Below are experts of layer 4 (counted from 0) of a mixture-of-experts language model. Rows are named router (the router's row for the expert), gate (a neuron's input weights, with its number), up (a neuron's input weights, with its number), down (a neuron's output weights, with its number) and show model dimensions 128-191. Each number is 50 + 10 x the weight over its row's rms, rounded and kept within 0 to 99.
After each expert's rows: a language model's description of what the expert responds to; "raises" lists some tokens whose logits its average output raises strongly, later layers aside. This comes from a sample of Wikipedia text that the model never trained on.

# expert 62
router:55 58 66 41 47 39 69 59 41 45 92 56 48 41 54 50 48 56 50 62 51 61 38 38 37 50 51 33 62 61 51 56 36 47 63 50 51 41 50 49 47 51 54 43 56 47 49 34 36 57 50 44 60 42 50 41 49 42 54 72 55 52 48 58
gate0:37 64 56 46 48 53 60 46 36 63 57 53 53 45 43 60 42 51 46 58 45 54 44 53 58 53 57 44 45 54 40 70 35 36 33 45 64 34 58 45 39 32 41 53 61 53 53 55 46 50 37 49 57 50 48 43 48 59 52 57 56 39 67 53
up0:43 33 61 53 60 40 51 35 57 47 61 58 61 58 59 57 26 53 56 17 51 60 46 31 56 48 41 54 51 57 48 57 44 44 55 52 42 46 43 62 60 44 32 56 51 50 25 49 37 61 50 40 45 60 36 30 59 49 47 39 47 40 52 38
down0:43 53 53 58 59 43 34 47 35 32 61 44 63 36 37 45 58 55 52 50 43 41 60 59 40 45 49 34 61 47 55 28 54 56 56 46 48 26 59 30 60 47 60 71 48 54 37 43 62 42 62 53 50 39 43 45 49 55 57 54 40 72 43 46
gate1:42 35 44 34 46 58 50 65 45 44 55 46 72 48 34 64 51 65 73 66 31 45 44 41 55 48 44 65 35 44 67 54 31 53 53 40 46 56 32 50 57 48 41 51 52 45 56 61 39 49 57 37 50 67 56 63 60 48 59 44 51 58 46 44
up1:32 60 52 53 58 57 47 37 45 40 56 66 56 33 43 40 63 44 48 25 50 58 52 36 44 57 39 64 45 63 61 34 38 59 48 48 56 56 54 33 38 34 50 52 29 47 52 51 54 55 42 65 48 51 54 60 67 46 49 45 34 57 48 52
down1:45 46 55 42 65 62 39 42 52 55 57 57 45 41 27 44 62 42 39 38 59 64 49 50 49 44 50 64 60 64 41 43 34 51 54 58 40 57 46 56 75 47 46 27 48 50 56 59 29 44 58 48 47 56 61 51 53 54 64 53 37 73 51 50
gate2:48 52 42 57 48 45 42 47 61 64 47 46 66 56 49 60 41 40 33 43 41 55 43 51 35 51 44 59 36 55 45 31 42 57 54 64 47 40 52 48 47 54 40 45 39 45 45 51 22 36 59 58 41 57 31 34 50 40 47 64 56 50 39 40
up2:38 56 46 68 56 54 49 75 64 40 66 36 35 37 39 53 50 62 47 42 53 40 38 61 39 65 52 44 53 56 37 52 60 33 58 50 47 38 46 36 42 54 54 36 60 42 63 45 57 40 63 48 56 47 51 43 39 41 47 53 50 50 36 45
down2:48 46 66 45 45 59 35 45 55 63 43 35 52 52 50 47 43 48 35 70 54 41 38 52 48 46 66 54 53 35 48 23 41 42 46 53 51 45 40 55 59 31 52 41 41 51 26 69 35 61 57 32 60 36 63 37 36 29 58 29 58 72 55 47
gate3:74 42 37 50 58 49 25 40 42 52 45 39 57 53 45 47 34 37 58 57 52 51 40 44 47 49 58 41 40 38 41 49 52 62 53 64 48 42 42 39 37 56 41 57 40 51 20 57 52 52 45 66 39 54 38 57 48 44 37 57 62 37 25 60
up3:64 48 47 65 39 54 64 44 56 55 69 39 54 52 59 47 69 45 43 51 46 51 42 53 42 54 72 53 41 63 46 42 38 45 42 44 61 61 46 56 56 38 44 61 42 51 57 40 44 63 37 50 48 54 54 44 52 38 47 39 50 65 45 50
down3:48 57 60 59 42 52 14 64 58 55 44 42 48 41 45 62 53 32 48 58 42 33 47 49 45 49 54 44 33 83 61 56 56 19 49 51 50 38 64 59 46 52 48 52 59 32 56 55 50 53 68 56 50 53 46 50 54 48 57 51 46 45 49 40
Word-initial consonant clusters
raises: "ur", "ir", "it", "ol", "ip"

# expert 12
router:48 57 50 54 53 58 42 79 60 56 34 41 48 49 44 48 64 49 70 43 49 56 53 29 37 63 44 46 44 42 47 44 59 34 34 56 59 60 46 48 53 46 50 46 51 45 32 42 58 31 66 45 46 63 58 53 53 48 33 53 45 47 33 37
gate0:47 55 52 31 38 44 51 60 40 64 50 46 35 64 61 48 43 49 38 45 55 52 63 49 58 45 54 35 54 44 37 67 43 58 53 59 46 58 71 53 56 59 34 30 55 51 58 56 61 51 65 42 60 25 50 56 43 44 58 54 62 51 55 49
up0:66 17 52 56 25 50 67 47 43 64 43 56 48 46 59 41 48 49 39 49 34 39 51 67 41 47 64 53 32 64 31 34 42 65 64 57 50 60 50 58 28 69 62 39 44 45 49 66 55 50 45 48 73 58 51 44 45 55 51 61 60 42 50 44
down0:55 58 58 66 58 54 37 41 43 57 47 56 38 62 56 45 46 39 36 51 52 52 49 36 51 54 40 60 62 37 37 40 35 41 49 54 43 58 50 41 50 39 37 56 42 55 38 66 60 39 44 42 43 68 79 51 62 55 34 39 49 52 53 33
gate1:53 54 63 56 54 58 62 51 38 39 44 57 53 54 47 39 56 41 50 38 42 41 51 47 54 63 63 52 59 70 61 56 56 44 56 43 61 54 48 70 43 48 53 65 64 63 51 37 56 51 56 39 52 57 43 60 33 40 34 46 34 50 51 40
up1:56 66 41 49 33 52 42 59 45 55 41 43 54 55 45 28 48 36 51 58 62 41 72 45 45 75 40 51 48 39 58 35 57 47 53 52 63 48 54 48 53 54 46 34 43 49 55 42 33 59 58 73 50 37 58 41 47 55 61 53 38 39 48 35
down1:39 50 59 50 49 29 50 49 31 75 51 57 45 33 56 50 63 54 47 54 40 37 44 38 53 56 51 46 49 43 40 50 56 87 48 39 42 64 51 44 70 47 48 53 60 55 38 49 46 71 51 36 64 43 52 45 66 60 36 43 66 56 44 51
gate2:61 37 33 48 66 66 57 26 49 43 49 36 65 43 34 60 44 64 44 50 38 60 35 39 48 50 58 45 45 48 39 50 57 60 60 57 41 57 43 35 56 62 51 61 56 44 48 58 47 56 44 67 46 56 45 42 51 61 45 50 38 40 52 55
up2:55 53 54 48 64 63 55 52 59 64 50 40 41 47 65 45 57 48 70 60 34 43 53 46 54 44 51 42 67 44 45 51 57 50 41 56 68 49 51 39 58 43 64 45 48 28 68 37 42 48 57 62 58 55 60 67 52 54 47 47 51 62 60 43
down2:48 52 31 62 50 32 45 57 57 46 47 62 39 46 56 53 41 58 50 57 56 43 48 50 48 36 45 48 47 52 33 28 45 42 53 53 49 42 40 56 64 51 57 47 68 57 51 57 52 36 73 28 54 47 45 49 57 46 50 59 69 53 42 40
gate3:45 59 68 47 55 73 59 53 57 43 60 72 57 56 52 48 47 35 52 52 59 36 57 45 47 38 60 63 47 45 30 37 46 71 48 52 59 52 53 70 53 37 57 46 52 56 64 48 63 40 49 54 54 24 23 76 41 52 57 63 49 50 48 62
up3:57 34 42 52 42 49 58 43 50 49 51 55 37 64 41 68 44 60 38 69 56 56 62 42 49 53 47 51 41 49 57 42 49 50 46 56 29 38 60 27 35 65 66 63 47 51 37 49 32 63 36 46 33 62 48 26 67 67 49 61 47 49 40 65
down3:44 66 40 48 41 59 75 58 50 35 40 46 26 64 49 45 60 49 49 62 47 50 57 50 73 53 60 64 74 52 61 54 42 49 39 34 53 51 40 47 61 32 61 63 49 57 59 54 55 44 39 71 57 37 30 47 52 48 67 54 47 57 65 72
Table cell separators
raises: "cht", "ias", "chan"

# expert 22
router:43 61 50 45 54 59 58 44 44 53 74 52 65 58 29 52 48 61 40 56 51 66 65 34 38 65 39 48 55 53 48 50 54 52 57 45 45 55 41 55 44 45 43 48 37 42 62 54 64 41 54 65 48 60 51 38 49 57 50 67 54 42 43 50
gate0:62 70 61 70 55 63 59 55 50 80 50 38 56 36 60 35 43 35 41 36 49 43 38 47 44 49 50 48 37 59 35 47 47 37 54 42 47 64 74 59 47 40 48 55 57 55 44 53 66 37 66 47 43 48 59 48 59 47 52 50 49 56 50 51
up0:34 51 53 35 33 39 53 54 69 44 46 37 65 45 49 67 52 51 46 59 47 49 57 50 60 48 47 52 49 40 48 53 51 44 45 55 53 49 38 58 59 38 52 44 57 55 16 33 51 41 53 50 43 48 63 62 65 15 43 52 43 68 38 55
down0:69 50 41 47 56 35 32 48 63 50 27 46 35 75 41 33 61 55 52 36 53 38 51 49 58 50 57 68 56 65 51 44 58 46 50 58 41 56 56 39 55 62 54 34 46 46 56 72 42 52 44 56 49 49 60 41 52 50 45 54 62 56 37 38
gate1:29 42 37 57 58 46 62 52 32 48 45 39 47 49 44 54 74 46 52 52 50 61 68 34 50 45 42 63 49 40 40 55 53 60 46 55 54 50 60 43 29 50 53 57 38 34 33 47 56 55 72 54 53 33 53 32 55 56 31 53 54 36 37 52
up1:60 29 28 46 45 48 70 62 41 62 26 47 49 62 44 46 35 45 50 66 63 46 69 49 43 50 40 33 52 53 26 57 47 54 28 51 37 61 52 45 44 57 46 51 31 33 43 47 49 66 61 49 57 51 40 63 60 32 59 44 58 37 49 47
down1:45 54 52 51 41 36 64 46 45 47 44 41 48 31 57 49 61 59 47 55 38 52 41 41 41 51 61 39 39 28 51 62 54 50 33 39 68 52 26 41 56 51 47 30 36 48 52 61 45 40 56 44 52 41 50 82 63 52 43 48 59 43 45 30
gate2:56 48 47 36 53 42 26 32 49 33 49 53 57 45 43 65 49 60 60 58 43 45 53 54 32 48 46 61 62 45 43 44 46 45 39 69 57 48 48 51 41 51 56 57 47 40 39 45 40 41 46 42 48 48 36 52 48 56 66 46 51 43 33 61
up2:54 46 42 34 52 41 49 70 37 64 28 67 55 56 46 71 48 50 76 52 59 58 40 36 59 58 42 56 42 67 54 50 49 62 58 49 40 31 53 56 41 48 61 32 35 56 39 48 50 51 50 52 51 35 38 34 45 47 45 35 63 58 59 41
down2:47 58 49 38 33 50 37 45 56 55 49 70 55 46 67 42 31 47 60 47 40 55 51 36 62 34 49 54 59 52 42 58 54 59 37 47 42 49 44 58 61 66 45 52 36 55 55 49 48 52 38 54 76 37 45 62 35 48 59 56 50 52 67 51
gate3:52 48 51 42 59 51 59 49 22 50 50 61 43 56 34 66 58 56 76 42 56 44 52 48 43 40 64 42 46 43 49 54 66 46 54 48 34 58 41 53 74 49 64 49 51 45 49 62 36 50 43 52 53 31 68 45 52 59 28 62 39 36 57 50
up3:45 72 59 56 38 53 58 46 27 62 40 50 49 58 39 50 54 52 57 45 32 41 60 49 46 58 52 46 37 62 48 39 71 44 33 50 39 46 37 25 65 41 59 54 42 64 57 61 32 53 50 38 43 45 49 56 63 57 40 45 54 61 61 62
down3:67 49 42 37 49 39 47 66 37 47 58 53 39 54 56 48 67 43 42 60 30 55 79 60 49 43 38 48 50 24 38 54 41 35 39 60 49 52 33 54 44 53 39 49 48 35 43 46 47 57 65 52 60 48 72 52 55 38 30 53 54 57 45 49
Topic nouns and headings
raises: "y", "er", "op", " and", "ed", "is"

# expert 25
router:50 37 33 55 54 56 35 42 33 49 34 38 52 50 61 39 41 50 39 44 44 58 59 53 49 58 71 55 31 57 69 47 81 48 51 47 55 75 46 51 70 47 41 57 51 42 56 32 49 45 39 29 56 61 40 52 49 51 56 49 56 48 59 51
gate0:55 63 33 56 64 68 50 59 64 47 56 49 46 52 51 53 49 42 43 48 44 48 50 43 44 64 47 49 69 50 56 41 61 63 48 44 50 60 61 39 49 54 39 54 49 43 45 64 56 51 55 61 67 54 58 43 50 39 65 36 61 57 53 71
up0:51 70 50 58 42 45 57 38 54 45 62 45 44 73 47 53 51 59 46 44 56 44 54 45 45 42 69 68 27 49 42 45 67 44 39 68 53 57 47 56 48 45 57 44 55 64 37 42 61 66 38 50 47 56 35 48 72 52 46 56 43 50 61 60
down0:32 41 58 41 41 39 40 32 72 32 51 42 53 56 31 43 73 55 47 25 45 53 64 39 32 28 54 49 48 63 38 48 47 49 37 51 60 44 53 42 49 40 40 43 66 61 47 39 43 48 51 46 35 53 25 56 48 61 33 63 31 52 52 61
gate1:63 40 64 32 74 41 53 44 47 62 56 45 47 50 44 47 39 48 50 51 48 41 42 36 48 53 52 48 47 53 43 64 51 35 53 49 37 38 31 40 20 45 52 43 55 34 49 46 54 74 63 51 44 53 59 46 57 39 53 41 35 53 45 55
up1:55 41 53 57 58 45 49 45 64 61 43 49 47 57 56 42 37 47 53 43 47 37 61 28 63 55 48 52 49 53 55 60 62 34 45 43 32 49 47 45 37 48 45 35 66 58 53 45 47 54 57 47 50 60 55 39 53 70 63 65 39 42 47 48
down1:75 58 52 45 51 67 38 55 47 53 35 51 48 59 46 58 29 42 42 61 57 30 60 46 47 44 54 56 42 67 53 38 73 57 56 46 58 57 60 57 37 54 54 46 56 33 47 45 61 55 50 46 48 54 55 54 48 66 58 35 42 54 47 42
gate2:66 29 55 49 57 54 48 73 60 66 50 39 58 60 59 37 58 52 55 56 54 31 60 52 57 53 47 64 40 52 55 70 45 47 41 60 34 45 62 50 45 52 53 42 31 39 61 63 38 49 42 42 56 59 34 63 46 69 38 39 47 44 36 55
up2:56 44 48 48 52 41 62 67 53 57 42 38 49 45 49 26 47 47 53 34 44 39 58 62 41 56 47 56 43 46 56 57 54 43 49 45 47 63 61 53 44 47 54 42 43 30 55 61 53 57 47 45 49 74 36 69 56 65 40 42 59 45 36 51
down2:42 58 61 43 51 35 70 41 44 65 52 56 51 43 52 65 51 43 53 52 41 52 47 41 52 63 65 63 42 37 51 56 27 55 62 43 51 54 31 63 50 56 53 56 61 59 38 48 49 49 77 62 55 37 43 42 35 58 54 28 55 32 61 28
gate3:46 50 47 43 50 53 49 40 48 44 57 69 60 35 44 64 61 43 50 45 32 52 53 59 52 41 40 58 73 58 44 48 48 54 64 60 61 37 58 44 55 51 46 42 54 58 38 56 56 53 50 39 62 49 61 46 40 51 49 58 46 68 39 40
up3:53 44 60 65 57 52 45 49 59 50 46 40 49 40 37 52 42 68 44 33 59 32 61 57 41 56 63 52 58 42 61 38 46 53 39 59 46 56 54 40 50 46 59 42 48 43 41 39 42 55 45 56 47 71 46 45 60 50 49 68 53 48 55 51
down3:54 60 46 53 35 41 64 43 55 54 59 50 46 47 60 55 55 37 51 45 57 51 53 51 44 63 33 60 52 58 33 49 38 40 75 51 72 68 48 48 66 73 73 58 33 42 45 51 33 50 52 71 41 46 67 43 59 29 38 51 58 73 58 53
Years, sums, line ends
raises: "-", "-r", "|", "ary,"

# expert 8
router:64 48 53 44 47 56 42 41 52 37 39 47 36 63 47 41 56 54 41 47 53 44 55 69 50 29 39 47 51 61 56 48 51 58 45 37 66 55 57 63 31 52 41 51 37 45 37 55 52 52 44 57 84 50 42 61 31 41 58 70 42 56 40 55
gate0:27 36 47 64 63 40 55 52 56 60 63 59 63 53 53 59 60 41 62 59 50 55 37 42 38 50 51 43 48 39 47 43 43 46 53 53 51 42 46 39 37 44 60 46 56 41 58 34 51 54 60 47 28 53 53 64 45 45 28 54 58 50 51 51
up0:43 40 49 52 39 58 48 53 52 38 48 55 49 57 74 45 64 29 47 38 55 62 42 61 60 35 37 53 41 44 63 46 55 42 39 41 48 56 59 45 32 51 56 36 57 48 45 40 64 38 60 43 32 43 48 62 50 41 40 47 43 47 41 46
down0:40 59 65 38 44 46 57 45 57 43 44 69 50 40 65 65 62 44 40 40 39 50 51 51 51 37 43 40 50 35 48 55 52 50 56 29 52 48 63 48 55 41 50 44 67 56 41 48 60 63 63 60 45 47 46 47 46 60 42 50 34 38 51 56
gate1:34 55 42 59 23 47 63 43 40 54 48 39 39 50 46 52 67 66 32 57 35 21 69 48 47 53 53 46 53 62 49 48 42 55 63 54 50 58 47 51 53 59 61 40 40 53 53 50 54 39 70 64 54 56 49 38 51 44 63 53 46 42 48 45
up1:36 68 51 41 53 62 58 47 45 55 55 53 52 35 61 47 56 67 52 52 56 43 51 42 50 61 59 36 46 58 42 36 38 41 49 39 40 38 48 67 48 53 53 51 56 56 55 42 45 34 40 60 43 51 60 47 53 37 47 64 45 54 53 58
down1:44 64 49 52 39 47 59 39 55 50 50 58 59 51 49 50 51 44 45 53 56 50 58 38 61 49 74 42 58 59 62 36 49 33 60 46 36 43 36 55 49 50 34 64 42 69 63 53 49 50 56 45 39 47 66 40 57 48 60 56 57 35 46 53
gate2:53 52 52 45 35 54 56 60 36 58 55 54 66 48 50 58 62 63 44 56 41 57 47 44 54 47 58 40 50 39 56 52 26 48 49 60 41 36 51 52 48 67 54 54 78 52 58 23 41 62 59 56 63 38 60 55 42 41 51 36 60 45 56 50
up2:45 77 59 59 55 58 55 47 39 49 55 61 44 39 46 53 40 57 52 36 54 44 61 43 49 62 56 44 55 43 62 33 57 47 45 58 55 49 45 43 59 49 54 51 63 47 45 56 42 28 43 35 45 55 43 35 51 41 42 54 51 69 64 52
down2:64 51 63 60 58 54 43 50 60 40 56 56 51 24 59 48 61 55 61 42 46 50 44 51 58 48 39 57 43 39 65 51 63 61 26 38 62 67 47 48 47 42 39 56 61 46 43 49 51 51 45 41 54 48 50 44 43 52 30 59 57 59 64 44
gate3:49 34 73 64 57 50 44 50 56 52 54 47 62 69 58 46 47 47 46 53 44 49 49 49 47 49 58 54 40 58 51 57 49 48 54 44 52 55 50 37 65 40 42 59 52 48 60 53 54 51 40 42 45 62 45 55 46 51 37 36 70 58 51 50
up3:52 56 33 44 34 42 59 62 40 60 64 63 39 39 41 57 37 65 60 48 50 57 39 36 52 55 54 52 61 48 44 34 44 59 56 49 41 41 36 56 55 62 55 66 61 59 46 36 43 47 61 50 45 38 60 47 50 54 62 34 26 51 53 64
down3:58 51 49 63 39 36 55 38 57 62 50 44 45 59 70 55 35 48 43 35 33 64 53 33 60 47 55 45 43 44 51 63 53 61 63 45 56 58 55 53 57 68 31 27 51 69 38 46 25 37 57 45 61 50 63 38 49 40 37 43 44 57 51 46
Table cell separators
raises: " chronology", " Number:", " Headquarters:", " Chordata", " Succeeded", " Animalia"

# expert 55
router:37 38 49 55 47 59 48 46 62 41 59 46 37 40 57 48 43 47 40 42 46 53 48 42 54 53 46 36 44 43 47 44 41 57 53 33 35 35 61 48 47 51 55 46 50 41 41 76 35 64 37 34 50 47 29 66 42 48 37 47 51 42 68 69
gate0:54 44 55 55 62 46 69 54 30 51 68 55 57 63 72 51 47 54 44 49 72 60 66 50 59 41 33 48 58 83 51 58 43 70 40 79 39 45 36 71 42 61 37 67 43 46 46 44 46 49 44 56 48 36 58 42 57 57 55 39 62 41 52 50
up0:44 48 54 39 67 48 61 60 49 50 60 61 44 66 44 39 52 52 34 56 56 38 56 33 57 51 59 45 52 35 60 45 57 33 48 47 53 38 57 52 80 49 50 49 40 65 52 35 63 58 62 30 35 47 52 60 58 60 51 47 40 78 56 48
down0:57 43 68 65 48 33 69 58 47 45 57 62 24 44 51 27 54 45 56 50 48 35 33 52 48 59 56 47 56 38 63 47 33 50 56 37 66 63 49 67 55 58 60 39 37 62 65 48 38 45 54 41 44 34 52 57 64 54 42 42 44 55 49 47
gate1:56 65 55 46 47 52 48 40 51 60 41 57 64 49 62 31 45 43 48 45 47 69 32 48 44 50 67 37 54 37 50 38 50 49 47 49 56 50 39 52 48 33 50 52 53 37 51 37 54 45 44 50 56 44 55 56 49 33 42 57 51 50 61 53
up1:41 56 47 44 52 64 66 47 59 63 38 67 59 51 54 34 54 49 35 43 51 52 33 62 37 47 72 43 43 42 43 46 63 35 48 47 53 53 51 56 68 41 52 44 59 27 44 37 42 37 51 40 65 50 52 41 59 42 49 52 41 54 49 67
down1:60 42 54 63 59 45 60 52 35 47 38 53 53 56 50 51 51 44 52 53 59 32 49 50 44 56 32 55 50 73 59 53 31 55 43 49 45 65 43 44 78 49 42 70 47 74 28 52 63 51 52 49 43 63 56 53 52 65 63 54 44 53 32 48
gate2:62 60 53 46 36 60 60 66 63 60 53 46 55 31 60 49 54 38 37 46 53 43 52 63 64 38 59 52 34 34 48 56 38 58 53 38 48 45 46 53 51 54 48 48 52 52 41 60 25 51 42 51 42 34 56 46 62 49 56 56 37 45 30 34
up2:53 46 52 38 57 43 61 59 53 53 51 61 70 50 57 48 53 48 43 42 66 55 56 41 63 47 44 45 47 36 63 49 55 56 43 39 43 45 40 57 34 51 29 59 49 59 51 46 34 40 46 41 50 47 65 36 59 42 36 47 38 55 27 36
down2:62 39 45 47 40 44 55 42 37 58 43 39 73 42 55 50 31 49 55 17 42 49 44 55 56 60 47 56 51 61 49 61 41 31 24 34 28 53 37 63 47 61 61 48 50 48 54 41 58 41 48 57 44 56 55 56 37 57 41 53 48 40 63 54
gate3:45 37 59 42 50 48 55 58 41 51 58 56 41 55 54 74 37 45 56 80 43 25 77 49 45 43 50 31 50 55 36 70 48 58 74 46 46 35 63 45 47 44 43 50 57 33 56 58 51 38 57 54 60 40 47 63 52 58 49 61 77 44 50 55
up3:52 48 69 54 66 43 40 72 32 56 54 63 55 49 53 57 45 38 47 57 63 58 71 56 44 47 45 43 35 40 39 70 37 46 42 38 54 38 58 62 28 42 74 73 45 45 55 52 47 51 51 50 53 51 60 61 46 48 47 55 47 57 60 51
down3:47 38 61 32 66 47 47 44 43 53 39 50 61 49 45 53 56 40 44 45 46 53 58 40 54 51 44 46 50 41 59 50 49 47 47 58 59 35 59 38 62 53 41 46 56 62 53 49 56 41 57 42 38 45 33 54 51 55 63 65 40 43 40 41
Word-initial letters
raises: "occ", "erm", "asc"

# expert 50
router:48 42 54 64 67 45 38 48 65 45 67 44 45 60 43 59 52 61 33 54 47 37 45 52 45 47 34 56 67 41 47 61 32 58 59 60 54 54 47 63 48 51 48 56 37 55 63 58 57 49 38 50 63 42 44 45 52 30 67 35 59 52 49 57
gate3:52 48 43 55 45 66 51 54 46 56 35 47 58 39 47 40 44 46 65 45 46 53 60 60 44 42 54 33 66 46 66 46 33 36 56 61 54 39 57 31 42 51 41 49 48 61 45 47 54 58 47 32 45 65 58 37 46 46 44 44 59 36 56 38
up3:59 45 70 42 53 49 36 66 47 55 68 54 48 61 36 53 66 61 52 57 63 52 40 43 61 51 59 56 63 32 27 48 54 63 52 43 38 60 64 38 60 44 55 35 52 42 42 71 54 46 67 66 58 41 49 49 49 68 41 54 42 66 51 56
down3:35 51 39 70 50 56 45 46 39 62 64 69 49 45 53 52 52 53 57 41 45 42 66 42 40 57 56 44 49 33 57 51 36 45 52 58 53 55 50 42 36 51 43 52 43 41 45 46 42 51 55 55 49 57 43 42 46 54 63 50 47 48 60 53
gate4:36 65 64 56 43 27 42 35 52 54 53 52 53 50 60 37 67 55 39 46 42 48 43 39 34 39 35 54 65 39 37 57 63 52 58 67 48 35 62 53 52 55 61 51 46 57 46 38 52 56 42 48 42 45 43 60 51 37 32 56 49 42 30 35
up4:37 40 40 39 47 45 66 56 46 38 55 52 35 50 66 41 54 54 54 43 48 55 43 55 66 33 54 55 73 56 49 62 50 38 58 49 59 43 56 47 47 56 43 61 41 53 36 77 50 67 60 41 62 52 42 65 55 66 39 47 52 51 67 70
down4:63 56 45 67 51 50 35 42 41 56 43 46 46 38 54 63 54 36 46 50 53 39 59 42 44 57 44 45 34 69 53 49 65 54 63 55 38 69 52 49 38 44 86 47 53 58 38 40 64 61 56 65 52 67 43 42 59 35 42 66 57 53 47 44
gate5:48 59 57 62 55 50 45 52 41 62 69 51 62 55 39 57 49 30 57 39 53 68 58 57 48 49 49 24 51 56 49 25 58 37 62 42 69 56 37 40 66 49 49 60 57 59 30 53 50 52 34 36 49 46 50 35 40 50 57 43 44 48 54 31
up5:43 56 47 43 64 46 49 29 50 48 61 64 77 63 59 35 55 47 44 42 60 56 57 29 52 44 50 62 63 57 56 49 49 67 56 55 56 52 54 53 49 50 44 55 40 38 42 33 54 63 54 59 28 33 45 38 53 53 37 58 48 49 62 53
down5:62 40 34 61 59 40 53 56 43 67 57 61 41 45 62 44 40 57 42 66 63 63 37 46 63 53 50 31 65 48 45 31 31 32 31 47 27 63 53 44 59 30 47 61 56 69 41 47 46 48 44 40 67 46 56 48 62 36 61 54 46 49 51 58
gate6:62 56 41 54 61 52 46 45 28 41 57 43 46 53 65 54 50 62 43 27 53 47 72 69 46 34 75 21 38 61 29 59 57 49 66 42 50 47 56 43 37 41 42 40 44 32 51 34 48 41 56 71 49 36 52 42 47 52 55 38 60 60 50 51
up6:56 54 56 54 42 40 26 46 43 42 55 58 64 52 52 67 56 63 50 54 55 46 35 46 42 65 48 49 62 71 57 57 59 53 60 38 39 41 43 47 38 37 41 51 68 75 51 40 57 59 50 41 55 39 46 59 63 50 50 41 45 45 46 50
down6:67 49 32 49 49 51 54 66 49 39 43 45 45 37 64 47 27 43 39 53 46 50 40 70 65 34 43 39 42 39 45 41 59 44 58 60 56 70 42 41 67 62 33 43 24 38 41 48 62 57 40 55 66 59 52 51 54 57 57 73 51 42 48 50
Foreign name syllables
raises: "'s", "-", "/", " and", "A", "C"

# expert 26
router:61 63 34 56 64 54 39 39 32 72 33 37 56 44 43 36 35 47 56 29 38 53 45 54 61 63 50 60 45 57 47 43 66 44 55 39 40 58 60 54 66 46 51 47 53 51 44 48 58 59 37 43 53 54 47 54 60 58 51 40 58 34 62 58
gate0:49 37 37 54 35 50 47 50 49 38 65 45 53 32 61 56 43 46 60 55 51 51 46 48 27 31 39 47 59 35 33 40 33 52 46 53 56 40 45 59 48 60 38 62 40 66 34 39 57 49 37 48 52 67 54 44 56 47 54 50 51 40 36 53
up0:64 55 54 42 61 59 66 53 72 58 79 43 51 57 38 67 50 55 57 53 31 59 39 61 46 45 49 39 39 58 28 56 62 56 42 50 48 36 49 64 53 39 44 27 55 61 59 45 50 52 66 54 54 53 47 45 52 61 66 58 42 59 48 53
down0:36 52 44 43 60 38 50 67 53 37 55 52 34 57 43 47 52 61 46 61 52 60 51 50 47 63 47 60 42 53 51 40 56 60 50 58 53 50 45 47 56 42 33 59 26 65 57 34 46 39 52 60 48 58 53 46 49 52 61 50 46 58 39 39
gate1:38 59 49 68 49 50 33 53 35 44 42 39 44 61 48 51 60 43 44 42 35 42 50 37 44 48 48 75 52 41 72 52 46 53 42 48 62 64 28 39 65 60 56 58 42 53 27 71 50 47 52 24 61 46 48 44 32 55 51 46 41 50 46 49
up1:55 40 40 57 29 32 50 43 55 54 40 42 47 51 48 53 39 57 47 49 37 33 51 57 34 66 43 43 66 59 54 61 43 44 59 42 53 55 55 58 59 59 70 47 65 61 56 32 58 44 56 42 51 43 40 50 41 53 57 52 54 50 45 44
down1:41 44 54 52 53 58 48 52 50 48 71 44 40 67 45 43 72 52 45 47 73 36 58 28 54 57 40 55 44 57 42 40 50 50 38 54 50 44 49 59 49 43 63 64 64 35 61 50 32 55 43 55 47 45 61 41 52 57 30 42 34 55 45 58
gate2:48 73 46 61 57 54 59 43 45 69 42 36 40 62 54 49 47 53 50 50 44 51 49 44 40 58 57 41 58 47 67 46 43 81 36 57 33 34 37 45 45 68 76 44 28 44 34 71 42 38 46 52 47 43 70 49 56 59 49 67 56 43 49 37
up2:49 64 38 51 44 62 56 40 52 70 48 54 47 68 38 55 58 67 34 53 54 52 48 57 33 48 57 47 55 41 41 32 55 71 43 51 33 35 45 52 42 59 69 35 44 42 66 65 32 44 57 48 45 56 49 58 64 49 35 69 62 49 41 39
down2:54 55 44 42 39 36 62 54 42 55 54 73 47 49 44 62 55 43 58 44 38 63 47 38 46 51 53 66 41 60 42 53 60 56 59 41 37 48 56 53 58 67 55 62 42 58 43 51 51 39 46 56 27 47 35 46 53 33 53 40 48 61 55 39
gate3:61 31 47 52 58 63 61 48 56 55 41 53 65 57 34 55 57 59 43 46 61 64 42 33 50 69 63 56 31 69 48 37 41 62 45 46 54 57 39 28 52 49 66 58 57 41 60 52 53 55 53 48 56 17 59 35 45 29 43 70 59 42 56 50
up3:40 58 50 39 58 29 50 57 51 47 62 46 50 52 60 53 44 52 41 66 40 43 58 52 54 32 36 55 76 38 41 36 56 68 43 54 51 42 66 36 61 38 47 43 54 55 37 60 60 46 44 61 31 63 62 47 58 57 60 42 37 47 52 54
down3:60 46 62 30 64 62 49 58 52 47 73 53 30 47 58 51 54 49 58 49 54 62 50 44 53 52 51 42 55 43 65 58 56 43 66 34 33 58 40 60 55 48 52 35 52 50 64 56 41 56 56 43 45 32 58 51 46 51 56 49 48 26 45 52
Age, rank, nationality
raises: ",", "ren", " and", " L", "st"